config = dict(
    experts_per_token=6,
    d_shared_expert=128,
    balance_bias=False,
    init_std_router=0.0327,
    lr_router=0.000508,
    tie_word_embeddings=False,
    optimizer='muon_variant',
    beta1=0.93,
    max_steps=3942,
)
Below are experts of layer 5 (counted from 0) of a mixture-of-experts language model. Rows are named router (the router's row for the expert), gate (a neuron's input weights, with its number), up (a neuron's input weights, with its number), down (a neuron's output weights, with its number) and show model dimensions 128-191. Each number is 500 + 25 x the weight over its row's rms, rounded and kept within 0 to 999. Numbers have three digits each.
Before each expert's rows: "raises" lists some tokens whose logits its average output raises strongly, later layers aside; "comes before" lists some tokens at least twice as common just after its tokens as in all text. This comes from a sample of Wikipedia text that the model never trained on. Tokens count by the router's weight.

# expert 64
raises: " the", " a", " be"
comes before: " the", " be", " a", " his", " have", " make"
router:471549509495481479502511454510517548496537495511534461523502528474501559529481488507527485491494478466471475468484507461520474486492507527489485489474506489498525510506543540539450557472500510
gate0:556489453515504500506490508506480493502549482469489512527512526479478515500539497511532516537468530491502488526508507493495503532514508526492497535541488492491524520499476528505527517477516478
up0:555501452508448469498497505496541477506525490490510479508493450490492520501528489518502527535513511498507511529507460506476502508486513531525488512538481474490530494492493515509534457496532501
down0:457524463477504514488470528521550515470467508533475510509515470510508499461521524491499469490529490488497499515489468459474536505561491573495485449540464457475507450523510520478529488515446471
gate1:549511490526465474530534499478495463453486492503513480496451498466487469469451486491468508492499515510542555431545560531507511544529546483447544489491453455526502523520527517492508518471490465
up1:528494499515471530507488505514488502484486546513459481483484504489484484529487468498517516571456477499459491521495495467493474484478515536496478472534482483531505462480511536527506485479475501
down1:456504533537512533523472541511503494487552513514528494485463520512519529497531475528505505482516496499530483503467448530505496515465472537501531525465480487489478512464480481561499515473497502
gate2:492533509526485506480465509554485515455525550486507526486511446516466552446530539470500508495496501526487513466548482469504476491492465470495543478480497471501511530520528481533489514505527492
up2:537509450513516486525523509492528490505474517531519534494484532533522471497542486486467475492492509464507528494519516486483493469502488534450482559522474478535527529479511478492437478498447516
down2:496494488555534515500507510476540492516479507550520494497494538523493509549491496501482502499492519482505522518496530485473505453534467508499515489464489516493524510531536502492556501537524461

# expert 61
raises: "\n", " In", " The", " He", " It", " This"
comes before: "\n", " The", " In", " He", " It", " She"
router:466497464513457526479539498511447512484516491472516488507505541471494509523512523519511484506525504504507529532492533526519503483521493505538476496489478511483524506525463488494456515457471515
gate0:489490527538499487527552471495496499538476540522518506472510499526516501482508519435533461470500513444493478537489516514496530511493509503523503544498535484499484526526505500514502554521510481
up0:516482519520493487512495525529495526476548511470515453550527486494508512513477477542461481526541503531524538486483516480499535511531526454505514457495482497470468489497476497509513409505528507
down0:476495504476479494555505510519517507481486512538529447470488482544494530472491520515512482487564478503476518502451508511506502488510505538553472469531530506474503501537550502508528503491497523
gate1:457471487516489472511539446489498487521501549504492497511465537512478484492486511489519485490483486492514509486565529490520464507477486497501498427526508469514533521498485496487509496522515503
up1:491519515494495532496535499480520512485468491529519537491509485424498536522489527534496465503473503515483519544497505514500532486509495512497495522477458521511476474491515517485497529528500499
down1:496517534489547492522548487484505493492471470529527507492521523459522509472489492477473510459482512508513527491504499500447498533500495505437470537478497517496480505507564492486512511493481534
gate2:500550496464473486500499468475527462491505460505506482500454488506485537445489518470434513475477511499474513472495524421495477524492469527508515464457504525530482490553535529502493507509515486
up2:503534493500501508479481474502498466492506451462527508471451509518487503458500492505486478490474504514429498470498515460498490520468436493520500450489477511512514455526507504491485472531536490
down2:497483516478497483468526496535505513496525505519521516493510476457499484455473493475491514491513503498524463493497502525499492511473492545504524487516472515513520519499471518501533521513508446

# expert 8
raises: " in", " by", " the", " with", " out", " a"
comes before: " by", " to", " in", " the", " on", " with"
router:518499501527505503519539499505481491511480506508497509512500485489517505546471489484480489498520478466505506475505507545496497545503513533493512504513566478479548530535508503515574487501475536
gate0:457504531507479516464467495527492468466528495532459489490486484520499493506477547458490526541531508508514504469552485490502502513525495507544517514475480509472474479539560514538501494488485537
up0:465541511471527475499571497474498508464508512504536545479497475511472432519488528477472523501498480507423544512502499488526533456480526461521486518453481509475506477531521495480505487502506491
down0:470507475484474481515454507493515467486464490506506513486444491478518493509491497558555487479541501535518516503499500509556488505564477503455485553491529451518519488518473464461522496516519504
gate1:485494531519483498523515500481511552497483460523459456511519505491492545512516505525491517524511455494497472462487482467515483520499507505475474503497534517519496480513574473505504509450499498
up1:487555537501534505512465502520477497514463484564481492548538533488504529504492499520474508499485514521557481477488512487488503511511477525521473480516476516498475447487540510507507444474509503
down1:507530508532475498506513477488518512474480482506517495510476469525492508511472497506505497488497489488462535494502489516486523515501443496490497489474495496493468487496542495494528519478520493
gate2:497502481446507495515494524542489505522525483491505463501462463466463512510553504462466499490496499510489514491528465486448453493496512531522491500517514481482457504495503505528469539512524503
up2:508488558536479502468512516476516492432491515502506559483514495514542503493463555555489494488515496496438500469490549518515509516490490496514528573509467531518556508510512456464485476476483500
down2:498484551522479549544521488447524469515536516468508491481518520476485491507470476512504515504525498523509481514522490445461472511495488507474509512509487531481491502506516536486494497473496491

# expert 38
raises: "–", "-", "1", ".", "25", ","
comes before: " |", ".", ")", "–", "}", ","
router:493463531523488490490534553527519478519522493481489535496473503509474526490475440491512502535515490517483514513508522530533518513474509554520506463507472529478498496547506517521475500524505481
gate0:507480525551491511458500513531488478492481500544509507479520510502516505509495488503521491520504514479479458497494493474497500506475494491542551520488510466518525503499506498467504571517501488
up0:477531492529468496538497486452520552520487520464503476519491513550508502489505518494491485472510510551524528487477513526504538528515483529475468550547513519522505444539507474542505498484474498
down0:484475474504516475497530517494528529477464512525491486494511506503513550514514518520481497448490500496491517491532497493482500459510508481516487493532494470528461513522467515526493457500465482
gate1:498484485470558485486466523510547573512521484473518519524530496455502478511525517489488545503491518508528505490545538477494511460502517499496565503493536510512474526531494455473505531493535488
up1:526513495525509464494503507498489448496521503562481494522476527520517497486524517479472466476512524512487472510445540496476467523548512523521488462485500471497516496502489503462488495476503488
down1:522525498500509479496511512490514504505471507471529521515503488502540525481481505530475496495504477497475520508472524515533509507474495463504476545500499492482485491475519458539511549512520516
gate2:512497472484508526488487496495483502502504508504531511494485480489488501503505567431500477514494581527487490471531496480490491471499487520494477481500480501555540473450490483487516546504515555
up2:495527491426493508518516497497503508469532503457515477463480521459495522510483494544515446479503482509496493504493482538513516514526548466457481501486496494475464516491508490518521508485520483
down2:490506491535541495535494496513425495487496566503514451474492496518507540521501457466475472490478519475526496503497531511472479509529508462491488503436521515528427502473480489506467457503475543

# expert 0
raises: "ing", "er", "on"
comes before: "ed", "ing", " to", "es", "ly", "er"
router:477533503516533469481510558493553501502506510490476484504520490464513524501493521494515505494458535505495485488480488454482517463537481529523484503525498514452495496497507502478526474523476547
gate0:482531520488482507506469513502514527513494524516494544535477484483455499455480488534501536501504445491484512508505501459465540497529537502504476501510484484563464513511465497515502512513477442
up0:430478507497469520544527460519505499500515525478516509491488497488500509476468526495478476477538512465460435475446522504496490535504511521509481465466521513507465472513481517529491516543509485
down0:542451476512530466534527487530471500425497512490522517502536530500527491525462512504456498503498479483502490563492500500542541530473491513523517521528501494473478502493497533526489516555494481
gate1:517545522480487490456512476502532523502484538488502517511467461469493474506503483508496483490531448494506509466524548502464505545533499503514483481469483510459486511486522526530510488454487522
up1:531536463474473491470474477521518559472498518498472485505444489460480495555509478493504460539544427455537527469516491490517507514537479522530486489470512505436504515441507528543489483471496531
down1:512494492519522513504506519537526493530501468521494493525527521499552490538488522525524487454456455499527476474503519501548485543479475479454489528507494495476527572497489486502494508486492462
gate2:510487512463516527507512510530472491506493480498522495482562475480456478542485440526459491522519488523512474515502456480496514524462456501502526525496497497494501520487503529487505500522514511
up2:532509511522499475472518491504479537478492497477453503519505528498489516519544516458517516502449503491492528510570520525464506510553519533514526545522501520486532522475526493529456547475483519
down2:520528512521515524517514501473491507439514501524508437509534493487482462515505491460517516480553448496484502473488474480487469532509514516562506534447533542520501521460511493508484554510464532

# expert 28
raises: " the", " a", " his", " both", " this"
comes before: " the", " a", " his", " their", " an", " its"
router:490510456488500500504533473539476535491535493492462495476501492490522538501496505473524490488503482502504448497477527494491547478500528453540530464473539486486453467468515508543519529500493505
gate0:474524494495544472519487503486476561466519501503476503510472495491523505452476474522534491513524485481455475455465536508505510546492506532513450505523491552489530485466464489511531446487489493
up0:513519505473467530510478490490494483515477508544502522531518457497522502481487501541545500478520476472443489517486490490488493503543503498484473476512488520532519456509488519489489550482473524
down0:514468471482496537458520467493521498521488479497488490510529494497520521508512451506481541465535479498544460545560511542497523543483429531555473510502449507544498514524522501494510504488449508
gate1:511549520484516504528514500505497507466489477561520519522494479521540514517481526533487514553546462503512463519528516459461506479484534529462508508470502491505507514568468465488465527532507519
up1:522488457522483455504502505518499551463520468527521458531519515495527469508519509490513535478500500463538508512466492517586488481506491493502510552556531485497471490497508436525488479465499514
down1:521502535491471497493536523500515504505527543517436540466489494469497499496459427506494516496525490498509493521509499482487497509464509509491495450487504536491495527474492509478496494504483567
gate2:470494529437482482525501497511477503510521503473532494487481535447509506473508486502495464501517504490508425500476520505488495526512537525487486483500499462531493495491520466496502514520507491
up2:487520507476500528507484475516508510528482500493528505513505541419531475516496501505517460499526513504496460511483485477477518542483505518530517477486509437508490490496549501502520500514463515
down2:565476495494469506462482487526480508455494514546534465468520528498495560486487464505472499500518483483502516529494464493514502507502499502515547451478458499501489522468516543533462492489495454

# expert 21
raises: ".", ",", " as", " in", " ("
comes before: " |", "–", ".", ")", ";", ":"
router:459494482504558453514506476507530449525501508477499565519482486440514507515499468519469490558474499497513525553531476516513505464468513537531501494504504484524472516509525507476516531508514485
gate0:490516498496434548508482467504454478507503450497463519495514457474485537485498525500521516544488479502515508485470491489492450516487476482524496539526508495511469515481467490515457473459504490
up0:435551457507486506530488499545464528532516470546511484519530486494526524494508512479469495496502487502497514508506481525506458453504460458528444500519520481491483565522485498524492474465469496
down0:471477511495479492502470470492465519496448510506532510466494476489505503519495460475503502510489556493515505541515475502511496441529506487513502528485506496525496506461485479520493547509474508
gate1:539498453528534494511505504473559473492480538477494528482499535501576505512492495516506486517524483536518491492523505499518527491500494464480501515494510478516487495564477482531519515506495487
up1:455488527463496488505472514502487537501525480483530494496485533504502475465504509484459558505498473481528480469456530502513449492501467528497489470508486505502513529460462451443462465489526502
down1:448516495495544516493481539511470487506466459508468491483490476490487465485523505483485500482494502499468512487514503510514494449508502510476493485506503522517532502500536486511489492514534519
gate2:522472485512505523489491505482494476535491498522480516453430484475479493505486494529530488508487480487436486507469459500513512553491485501467516456535505464504475507517477508512507497468502523
up2:478492448497481497462487487518477493515476508550499525525453468490524509534482514514498493512495532505529481470522497486489507510482507520513507511505454492507525461459491518515534481542451548
down2:487476502518521487503485484503556494490486483487527468488482482518520480509486514430538477509480514472468528484501440500507524521482522479485508524510473501490465483497473498504553456493510523

# expert 48
raises: " ", "\n", " D", " T", " S", " M"
comes before: " ", "\n", " 1", " 0", " 2", " 3"
router:473496529528531462506541526496474496480498494495517482472475522504499489469509509497470529500532538512509461523513478487544530495516528561554491526488473496501533533549468494480467536420524490
gate0:492494477494461506523461494498488533472477493459505471503469458476491505538517454473492514506526520518484483548514501546539519456504492492514492501525512544470518503521504492503521488502489504
up0:547528490515512503509482495508490494486509502490532511494494492473487466473515515520530528477540483513503494490542467520485520482474472561489492486472531462493519469501488519469515500436512547
down0:508518481471500523504497478532454506533474481534519555478539537500514499482528550480506473492471540552450502489465483466511514504480472516489482496496458506532475505446482513522497487519536513
gate1:514492505496476490504509509517484511544527483496487492512514529446539497532489506525469491448494427518462498498497508519421481501531506454496470486469489539500503488510478520569518503502409482
up1:491523503519499526467504472490472535520458537539495512513494500573488454485478515468562499557494503508513487502500502507511523484461462519511495504535507497465516501493519499444521517480549557
down1:422498521470554532518507483471502495468547507470460501516512480499524505526529518539538459548547491546478474506475506505499501502476495515514445505479526466554481533507510466532485503488512539
gate2:476492512499579519466468498498543521470488536494520451514481464497515486480460456533466501504497525523502511454498478481516523525539548493508537508505480509471515443493485535463518517509499494
up2:505496524535454458529544502496482495539499457518487539494504509520476504500524525470515508495506486467509478543523511532508477463460451521501466507501528464529485553524510482518478499473505509
down2:464521486484503528493496505512507497517490496534527503540534494528490499508513509505473448514529483477507515489525460536498510487502475508475482501473479494475514484521504497542500463495482493